Experts of a small language model: 13 layers.
Below are experts of layer 6 (counted from 0) of a mixture-of-experts language model. Rows are named router (the router's row for the expert) and show model dimensions 0-63. Each number is 500 + 25 x the weight over its row's rms, rounded and kept within 0 to 999. Numbers have three digits each.
After each expert's rows: a language model's description of what the expert responds to. This comes from a sample of Wikipedia text that the model never trained on.

# expert 8
router:488510446524487485484497478532442489500511489458511468465499513531475493473522509521474519489475500478450532478489496500496525485482562529527459506478463497487482498500487533491485509514490518
Description: Initials and single letters. Single capital letters as middle initials or name starts (Robert E., C, L), the following period, and lone digits inside numbers.

# expert 23
router:537483490466471488512491518520493490535509533453518534479518459508534432502533472495484474489501490550485500546506535469471454488526512514523520507493450533450482522524476499440517494467519501
Description: Line breaks and headings. Newlines ending list items and table rows, section heading markers ==, ===, and w/W word starts like thwart, we.

# expert 18
router:522475504510484488467481522508478479459507570517529501507485513486460479521483494485491544538511505504508494500501498502515530474479476478473483514494481480527511501483521482505439564478514473
Description: As and openers. The word as, opening parentheses and quotes, dollar signs, dashes and verbs like became or named before a complement or number.

# expert 11
router:525503493524502496488510500541508504517486494528545484513510527471498472510496527455468523493498474494506486508510534490489547508471529485503526478484520546476528487496492510499501487445513536
Description: Prepositions and infinitive to. Prepositions and clause links after a verb or comma, mostly to, in, at, which, until, near, over, plus zero digits in tables and dates.

# expert 24
router:514520513520420477524482484509488458547555504492513467492510511524502524521523474483494526475468530532512520482504542501491503516528490513521491487482451486490537532491515535512495514523489514
Description: Prepositions and spacing. Prepositions introducing an agent or relation, such as by, under, on, between, plus blank spaces before table numbers.

# expert 31
router:459510454498502485484536508529531491509483461481526541533524532533481521521513546533497498463475515507486459522503463496445532497475474504468494460520514506458504487503455496518488497516486544
Description: Conjunctions and table pipes. Subordinators like that, if, because, however, table cell pipes opening rows, closing quotes, and mid-name pieces in foreign surnames.

# expert 12
router:472496470470460544530559534469464496471517483492472565520502505544500531489511508494513468460535447490486522513495503479519452515528503522505503493488467434454506473461509499479484523498499480
Description: Year digits, descriptors. Last digit of years after 19 or 20, closing quotes after song titles, and noun endings like footballer, Cup, -idae.

# expert 5
router:489478540513534505500497517513492475474478471540462474509518496490477531530497513502493487512508510484523498487517473491513496470471489486506448524506482519493557497536483522483484494538535459
Description: Attribute adjectives, suffixes. Modifier words and adjective endings before a noun, such as American, National, British, public, plus suffixes -al, -ical, -utical.

# expert 10
router:480494465471499491476529523478516495485507510480480481480466527557523543520508451462520479555497508516492491543494502450492503495522455484521507493500503499529468493488445514519486522507456493
Description: Mid-word name pieces. Inner pieces of foreign names, species epithets and plural endings (as, ers, ia, ar), plus nouns like States, player, world.

# expert 1
router:473518528514494470512530550503453528492491510518499469529496512466513496489465487523482499484484508464515490520504485517552536486530539482506481521508465505512487471504505462512482476507510477
Description: Subject pronouns, name endings. Subject pronouns he, she, it starting clauses, plus commas and surname endings like -ić, -son, -z in name lists and taxonomy.

# expert 0
router:494535469529500480537463501481533481538469545470477519475453559458536528559519502507525497471532461507553499480504481547484491525469518519464456509531528487484521493483545499499537443502517478
Description: Name and number fragments. Single capital letters, short word pieces and digits early in personal names or numbers, such as Sy-b-ren, 19-2-9, Ex-P-ASy.

# expert 26
router:534478522522480492468512513503491525491518492494524495498493513516485434480442483438469511478469497481446489523505463478496484459473538488489509522466444499513525487524507476491499551537494467
Description: Spaces before numbers. Bare spaces and opening punctuation ( " = before a number or quote, mostly in table cells and after colons.

# expert 2
router:534474477536563461467451494508528500499508478479471504510492518501506448527518514548495500522474550519514464523491512499528527484475477530519475532470505517525464507515482500474493521506513485
Description: Word-initial pieces. First piece of a split name or word, often a short consonant start like p, st, ch, Am, or a Thai/Japanese byte, e.g. Gon(et), ph(inphat).

# expert 9
router:507555508498507571517494452507496527494540501562506479493484487502512492437511511500514507502510529493514493494515511505523495469537519472533542511485500491482501531502536523481513500492535493
Description: Verbs and endings. Main verbs and verb suffixes after a subject or auxiliary, such as received, has, won, assign-ing, Cert-ified.

# expert 15
router:507460504497488487499493510455478483474492482547483494502488436489517514503508536565488497512523453493453481496492547471501497540512497526513469499467508508488474554533509522487530457494475538
Description: Abstract noun endings. Suffixes and nouns closing a noun phrase, often section headings or before of, such as -ation, structure, season, %, ).

# expert 13
router:501504491489530468526552517512513503488483515538485508500523550474513528475494520471508522502519505510500528527454502499475529518502521477495483480496512512529513496552489528470508472472473477
Description: Abbreviations and country codes. Capitalized abbreviations and codes in sports tables and acronyms, such as MF, ENG, ITA, FC, TC, plus degree signs.

# expert 29
router:500533518510433544487525482548481521501496484503533473458521486463497533521511480466483515483469503533513506493467443523519505542535548493479464499479461511461502493479485503466524503503518472
Description: Place and origin prepositions. Prepositions of, in, from, during, including linking to a place, institution or year, e.g. Republic of Poland, expelled from.

# expert 20
router:514472501493430496499480499473517482446464520484498509481463505527478509526456491485520521511533531492499526490490551539547499469508534528505507509552512497517497480480517533573525516545528486
Description: Commas and was/is. Commas closing a clause or date part, was/is after a subject pronoun, and coordinate marks such as ″ and N.

# expert 28
router:514514515480469502526494496491518452500506494561490490470522492509537499516471514493503530501544452461504483487499495480489471529503525485536527512496501483536519506482499519532493462505522521
Description: Articles and ordinals. Articles the, a, The and ordinal or position adjectives after them, such as first, second, third, western, same.

# expert 19
router:493509507475518479514527524497527479488493500500520477457475440487449482504510471563509505522475544467466513507513518493500508541549463504517519514564544520537493550461533484562519505544494475
Description: List and infobox markers. Line breaks and dashes opening infobox or list fields, plus the leading 1 and 9 of years like 1945, 1983.

# expert 16
router:506458515530496488490472524531549472541495521548473487474494549483493511490465540513546526526533509474517524489481519467453476497524538470480496552496467500513452499489492494517477507497509490
Description: Leading year digits. First digit of years and numbers, mostly 2 and 1 as in 2011, and capitalized name starts like Chris, King, Saint, My.

# expert 6
router:495525505478516473472504474508499474504518520468491512518506482523533467487480531512478498497473494453550514505477505539455469470499485526499481503548544508493496520501463465514483481452495499
Description: Possessives, word-initial pieces. Possessive pronouns and articles before nouns, plus first pieces of technical or species words, such as his, their, a, poly-ch-rome.

# expert 14
router:493519518490528530501507478510502521513520501522499530521491492542519513453500466508526472506508548470457509474499520543530491498514458517535518504498453513467478522501506482462513491526515500
Description: Auxiliaries and negation. Auxiliary and linking verbs after a subject, mostly not, had, has, been, was, can, may, also, as in had not been.

# expert 27
router:472502498474470520487491491492462543493465487514515475567509448493497499477528492496536479507493488536475472520491533491487535514478536469450543456507503537515475480534488479517496539521480544
Description: Sentence-ending conjunctions. Sentence-final periods and linking words between clauses, such as and, for, but, However, After.

# expert 21
router:500496503517482538495532475475471498498526497513545486473509485510504469500456508487508497535464498496502506482471497511543470485491529489471518493496488502498501553527551493487472544529489506
Description: Table cell separators. Pipe characters between table cells, plus semicolons and colons separating list items, such as contract | Phoenix Suns.

# expert 22
router:509501543502510500513464548486499490504498514473490526541453490477479581544497492454477488458528486514474475461534489521532454500475556484434518510527484486525498462472482516432519489529527483
Description: Hyphens, dashes, headings. Hyphens joining compounds, en dashes in year ranges, section heading markers like == and ===, and nouns such as time, story.